Experts of a small language model: 64 experts in each of 15 layers, 64 GeGLU neurons an expert.
Below are experts of layer 2 (counted from 0) of a mixture-of-experts language model. Rows are named router (the router's row for the expert), gate (a neuron's input weights, with its number), up (a neuron's input weights, with its number), down (a neuron's output weights, with its number) and show model dimensions 0-255. Each number is 128 + 24 x the weight over its row's rms, rounded and kept within 0 to 255. Numbers have three digits each.
After each expert's rows: a language model's description of what the expert responds to. This comes from a sample of Wikipedia text that the model never trained on.

# expert 27
router:142158137105089126103100125115084110153127149105131174122129142134127136111108095159094120109134097079110098114107107130131102132143106132109107128137117129109120113074111110149143100145097144125126096108160091056136107108159168089128148139170121111115130104103158141111124129149161139087154163120179098124119160117153110098140086128114108094090168174147111157077165147153137138153159131180124137122135080124131135104140107139148105132102159103106082120107140099151143098111121154136109148157080088125116139124126132124094124106104118118132164147112084173141143135177158109161147091147108131129114130120100116113106089095126138163121130127119121150116131160108147109084077127098116128144134098100129122108116127156095097138107120113171122128139167102101091135121076112
gate0:157140121131070135139118086141086163137167146120074141112111146135116143125082128149099142155124124092126143149156103152159103163115151146068132137161157108137089153117135165140145128070125126142102087108130124132097140117171125128099125121137141120110106106122113125127141162130108137105121143139136102144121114156096149123123107128102108107148164128145110125098144133145105120169159144127126137155161140156143139144164108148155126112166142127134154200136095100178122149132106128109140095121087087119169140105114089071086126136110076177083138121128141132156129161159128159185115129117123143128117104120104146124111126139133114145117136140170121183118169136124143090080110131140136156109144105100131112093151148126083179154151148158160117112123176130133116141119096098
up0:135103150140082142107126137131118135117122176138097120109100143112125150137122125112136151134148128134119154139172089141136127160111099137132187129143150172149120136099175118150149085097114122153134115114122167121137104131171161109095147100120138128123117060094137104136156171145152161074102152119109148143128125159129128094181132156118167095115111147142114157162157126131189094130120175119126115098127124130134111127135123173101101135163136141146102118176110135128161105113191170132141099129155110097141146135119097054105122132146114155150141135154102114146172133151111130131121115122176113122134081161128137110115161141118153129126145104132142107092137149097179131109107098123116129180167134093097149107112146122125111143088129111149154123134124127184102123105149095
down0:122139148111109121113128159120180141098124080111147113152103167149136122176106099154113113137116153135119136129142126164116189155150118170138145110124109143129176140083144102108106160163117128099129151131102080087145106151124100112119145136113123086137142130110115134125098108145157145183137114111124111105086137130132128107122122125130116149121130126117166150137161139134137098089096120153138092153159130113129094096097116127130102113103174060100138086150092126119143090096112090119085141142147138157110119110120194148097116124126177059116137125127141161135134196153099144133113128178103124134151141109145152168170111105123150113170090142102147144139110128108108133143126140157131129167150146114101110125104124125140107127192091128138096109114150107123130095120131151
What it handles: List separators and names. Semicolons, bullets, line breaks and table pipes separating list or table entries, plus first names like David or James in credits.

# expert 31
router:125126097124134151139126163071113138080117149160168120140117104106081152158121074115130142164154137122105151095089091100135124121129120104062111122150146121076141077118117126164083123135131091124163098133184111138173145156111142103117117155132140119106129102108133134087130149121123161106144115112102145141120179124163130125114090202096118101093143101117109139120149126102136129152130096157133111154126112101130146147151144109146164149154168153136096115114092128146106143105150119147119154128121140121141193113137127091099105128096139115143131163123147154111152153138123147160150121135121121141139154085160137169159108131135158123146139171144122118156131158161152152131127130110151107128118106111098142105109147127093074112079178097146146117086126155126096111136146151
gate18:123110116142131082123163127151109123100170136120140180132113117112097110143142171118115093164105126105112118163107132140190141081131087125097131115124145148102114108120123119121133126130174131104114106170144128164118122149145176135134111117115096104119123129092133127127138120113105182098118134126133115092119090108156156147140118107131136146157132139125161140137129137088175193156126138104135136105114111130126130130100082094117112128146162118140139156129131137078097130141125107141231126186098131086117152134119133105144120128131077101130154146124144144111108105201086118128153122150097144101109136115114140150122129136080119138108159118132108099101160084131119120135170128110139155172141125154104087116175143136119116120107130152127142076095168101094133117133111156
up18:150125142151111083148134137134153115094163130127115147107118105142093139116122151112202123180128155145125148151089139099139164079099095183151126142137105152153113145130132118119115109128131106129086112158150089117117147162139133142124186101094117161102108158105108120098132136091097142121135152102130147135117117110152126103119137155108148144129154103109132195138092116163103113156109134128130133075121164137128110146093133089117098154112137127171122157112148143085134151123108151121151097161117128121110138136160108120084120160114135107152141125178174136111105134117124126101132096138073115117136133111151180124128154139097137156079135145108109081134130116122146134134146130165138178175120151148125080143177099142141151158129131121154070146116120119119127096175096115
down18:119149131138140135129154133124113101159087119110159125141118171115086147137134160061155112079084113158135104102136171143131116125127109165138096142125116161126179144148089123112151088142141130127129103144152144111120112151128124122145135122088115132165104131143132109151084142108166138083120154150137133087135130120121133158160162166118110134157128129124121128132093125118167163148160142106072156118142095156082129112102137105144102138137180126139118106146131146093163123088109137128097075146168166113130116131121157102160169170129128123171153152143138118168111121169142138125092115138120159133131165126139120094139132067103121114129122128147128110126157120119110163184098131161183143092115120118140091092133091139105153135142132096158062100133102126118093142129151129
What it handles: Season years and names. Second year after a dash in season spans like 2019–20, plus first names and word pieces inside sports tables.

# expert 63
router:130129161128123176140150148147115188158112127136096102126111129121110112125118176099107142129180127156151105163106144140130118149163158119113141183125124101179087130140135148121165158056115147180160181122089164145122140110110173155136111081097103122105107152147152157110093089130123105111105135122100088111129085135113092111152137096148092131118136158160126092148143133144135165145126146131141130128113134133093148135110119144102119095117099175125147172110137154101171147154111119134128115143160163145153123119161130127117105100120123129169141083148139075139113138135160134138095162111141092141113117102148151096116143132146152116121140150108089118135147103119154150173132106164114110093121172119139130128101122123147154129134145164124171122158103116128135183164140129
gate0:085146134137145103093097114115086153124108131127092150152134131092140115164104113150163125102107122128107099121120159140170133122126100169139133120106163110133111123133149171126123158113131158149116158087163065062114154116130150155127137106122105159157109143127123096105098127149142113126141150092158082139099131110124135124151110098144133127125133130119152137165117151171101123123145080120183083107143109120123080124116113144130127120126106156102117122107137075172118106131176141149130128124153133127090152153132126143150135081183084134132155120088152116121090110122119136147117142095122153085120111152094097122122137157137179108161125135112139087148110129146126165088141146151175120159138078133143162160146107107131080137155119099149117074167126151114109085128137122
up0:117150135142151100131112081107102157136102164131102147095151126082097067131097135115122109117123140145096119130130170116124115134123125124135123152092167081161125170099111132154112119114112137147132157140168076087123134121145176175121144077111090145133107150153133138125103092162124141109164139110141084144126127117089115118168118134145087132119145093137160166166123126159120120110157089109176107147135159149093085099133114154118110140115114145116148160112152126127091186149172129138102105107172156107100139157139120147174136104181076121150154095100158131136111109127149146158102126141148135103124138157125113091106146164146122131152143116080123088145098094126165136099101112134147114101135084100137128154119123144139108137146129128149115096143120140104100139121118093
down0:174126149143149091123106118116126121133127156087110120077166130094103139097181162107148114089142105127103089134139099139120119133128128116175122152113097133113158145111133147137164130128147125123182125139146080092135082102162133084128124138096125118156154149135131119178092149106115146082127112051137083159088126107045122142100121136111146097109124114079136119151099146141120144074128118108063095122133129160103113105130153132132139129105151126117152106147118168114097128120133096155078122142127094114104125138121152182145160133123105114100143119145141147133155129109153127135117106134169120099158141176095087127121128172151134125139143105109149079143115115116151129108103106130153157120130122113127128165141160137134124133155152060143138139108142132134142127147121126
What it handles: Nouns after adjectives. Nouns and adjectives inside "the ... of" phrases, such as the view, the sentence, debut album, final season, northernmost, own.

# expert 51
router:132124150139119125136173127115127158135141150131144097167113106146136090127168144139140148164117111135126115147108159147126091147175129149146195176117100113147088114126156106102182147119126136162129144113106148137129139117126154187159108151121121174137111169177166172121149082127123085160119097124105092084129096110103098137093153117149104177122126156138087132107119154109121181149120123152140126141140116157115109102128144116095115113134124175123129139134120113142135091169089149132142145166125162143122112146167107140095161118102150115150162129149154113113138105116106102105155115121114092113115150084133140123078080112117144126105166172142103117127170107119135146147137098129114118087137156151106124104152161100141152136162164129146148118087107097095151144150135099
gate1:141152099116185170177154145117135148108085143118084113124154129128139125160138131129119138126120119130106108104117148150116118103133091137130095158113118134120095082118154075151139111138146164145140160167160121126164147126133165152111096107101108141125142157154111122112072155154126118136162167114118160136123102162162135126094157128070092123152106176151121130150142155115142080188127147112112107148116126135143153131113141160125110114150136129108093114138166097111109149154119146095148076131124127119111067159109103150132118156097128095138158143157094126127143067122116144162155124099131096100084142105148151126129131128133130177140150130162120133137132161111164139084120121095075147110141159137089124107105175138089117156107125129104144133129137143145091138115076128
up1:158136107118152108202144151128157150132115130150159149141106149121118131130135146147135098138117126131163119148114167178125155177141127114144146124110123151146104072142109073082131104142113095126125155186128119098115113138105141140133132090103125084161132137122156154129146143148109127125132130106104144101178065174117128127149106120140142139172096133121094143087136114116171125135125120104098169130104151109135129147130112169142134162181123117145127161104137117121094151110125135136138097173101125121093112144121112071139086131113124143139153141152122155162120080158165127145120102123102093109132134120146164127134126113097120158069146165129101140138126113081113162123145122073152086127185131122112125133128136140149126070138091111118163120065148150116126135128147137
down1:237147105128142081121128147164145138142167133111137090147130134118125160139163131106093101166145109131157123118158078141149134133122113170075137151108127139150154152096161138154092151133155105085107100158175106122149120117156130111111129153161106138100128134136153139126154133148110158167105150137110129120143077141138130131112113153109123129107115149137126165096086132124133132084146167174114136123127119138152118123103117137140154097127094136160102129163091126076093097142121157115152141137099108149130111148111133132109172102081154124127185122153130165140125142161124088132149128171135169137134113098122119140120121118094142139141091153086093113130130116153133140144144120093145057148141132152099114127147121128125134099138115116110114164118150136106142076131077146
What it handles: Subject collective nouns. Group or aggregate nouns after "the" that begin a sentence, such as population density, the family moved, the US government, team, Party.

# expert 18
router:135085086153142139118107086092131108096146142165118163070136106145112124106138036140131153136060155121127172107119104131154134158138150129114104096160128150101112131128155152116113092124121115096148076111137189141139139133107103081110116130124118137136098090112127117121122148149092156127197123168116127155141132149162129122117106119072128105143132079170141121165130103147166100122112122112155104093126173089085166127125138116141130139171170152151096118143096137122132142129141144120101174089114123122133129114156097131150143139093100135121086135102130120091174144120159121134159120174112114137124117123122146113125148117127133108105144142145137169119100130116124113114150138127110178131137151088109123135121144112153151151099109153103140124118157116113102162151098126
gate1:113158120156161105111130143102152123105113089158121103126118126142105083095102153112120138125091112088127084154101169117140137091153118163127130134107170128159138141137142126103148130118112147138120128118144128163099184072139154160090143156105131134086130107129157179124146121118175122141119115154113143111139135094170142134122175093139152179137125125132114082170116119117115137103137135147083138144098118150113130154073110120112107154146131167148114114180136130092123107154132117166128114119141149128122088110144103127119106117151133143125076121147136100129080100145113127095162145128135113158170112094121136105138119127131137122112106110140104121152098146132101142161114106175117137121079176149152144132179140136101147089129063143101087126142169108152136139076118078
up1:136182180137110115157107122139130124075089131115108167145130109139133133140121139119160146141157128162112091135134155112122132082080125133115163131109161136163128120145142182137155155126143168133121071100138151156118126122150107141126125149131109135117137098076131108076104121116156135111157116132124099142136132162127149108104130137151173077136110137117085123153150127100138141127132142080146163119142167168110102134105098136145157081131121121169140156118100136143122111141119134111124140080080110123142117112131131128111087160102154179148156124079115141150110115119093088107106139152125190165152127115109117144108150116140131127128128108157060157148143089096137120153117141116143143144085165149119147109114150125118135097090155101146075121162081111111100137155098120
down1:153124145139122127173182165133116130146058124107144163131121141129135157131112131157124112161144144136129110126119158084140129093096125124114117107117112119047128139173100130102099114172158199135111150128097118100133107157116176157136146104137062119142109166106147170111151131121161104123178142137122152085149166095124129137120140123120123140100102164130158140161136094116166094100158130137109172117129155125146132114113128122145161131125127123143139118151123127141151186138156128141135124131132099154174126165136109120185143090124148131134151144106105112134121124112131133120128157158154138159130165126146083151136103103145128084093120121101120146127183081169120128100120116124133081132117116136094185134124156136117143117080145140139125137109113143122136177162133159
What it handles: First names and name pieces. Common given names such as John, Michael and David, and word-piece endings completing names like Jo-el, Ed-die, Cath-y, often in cast or player lists.

# expert 49
router:140128176123103130106154115147113179140138101125097115139102128142131110122122172104120107121146138140136098138112132165109132123172147111111117162116099120158103123124107154123139120106142170143129184122092111126129120109129139150137107070078104138120100165144141167146103083164105115110102143120121126128093092112099113133128164109162103130124166154141152115156150150112115181148127127133109144121098114199106144123123127146124158103105082146116181177136118152089162138160140122113124084125162155134166107124131151119149109086082135105174109065136121072125144121093155154123071165121140108132129143133159132116114120129131121131127106139101095117130166107097173093165144115159120149120090143140129149141107109131145135128122121166128166134154097104132135169169159105
gate0:101125111165085173151176141149135182125124112128143135086114150154122155134110067149123085095096134097081097102177185126117095088152108145089122107145155113081130108141118156153110092103087095149097156165118108133154134075136125147120140104088149139139112102116102096132123123139111115098166151117117125118112127147176144132113087156115116082095128130145142059157122097114110156177092119130131132114079191141097148119174143145120160122139122088127097095127119110122186122136122146125135146162130161111164116155123130104133144122128111157144126115109148101145133129108137125190124162121137148124116121139160133104163116091100138125133123134116108095145114131147138160120145110141136128152113152127157094135143103140105109121129143127111110149124132118149151132121165105
up0:069103076122145119128115123150121106151132149108126148145142136117163159136163113126168165130110141138136144129084139120151126106160139119166085104155132051137148166136107108158138131124136119153123166072138162139106154091182139139186121118096166157154107146132117121136119110132126160165116107122134120147119174095116130124132132142150087153140081149177144200161132177123158137116109118119146092119160129137101101124110140127101144133097176119143165130136126160165115149118134119108139109159128139120137103094122126130127119108120134123121146154118131161135106101116110208116136098121140083133116130105131156133131115160112152124133150119136123098129089128067160090070088101117161174135132122135152128113121139148116126151113154166139162111156138120105150142100124143
down0:096143144126080103113119134173092080117135135161172108166120178124142104078082099139136142157136134154126128153077076111147150165111119099117117121136125130155157138108095129141102137129173108108128119136138131136129164079112107127061138124121095123149122122131160186100120158138166121169164124181144133140130096162134131101152101115134116164155134150126172111106109115132131136160141126122124128113095070092154154090129123119124113119115142125119088111143145085110117158100113091123141134123143124139114098130129127082105135069111098124149149143086110140149080153168095115139082117116111141179115112099123095098139064125106101151113150092134122134137136142148115164171139108152121140147140128128123135103147114092103131119145135119101138139146129148138111086141113104
What it handles: Nouns after determiners. Adjectives and nouns right after the, a or his, such as main, final, own, new, distinctive, revenge.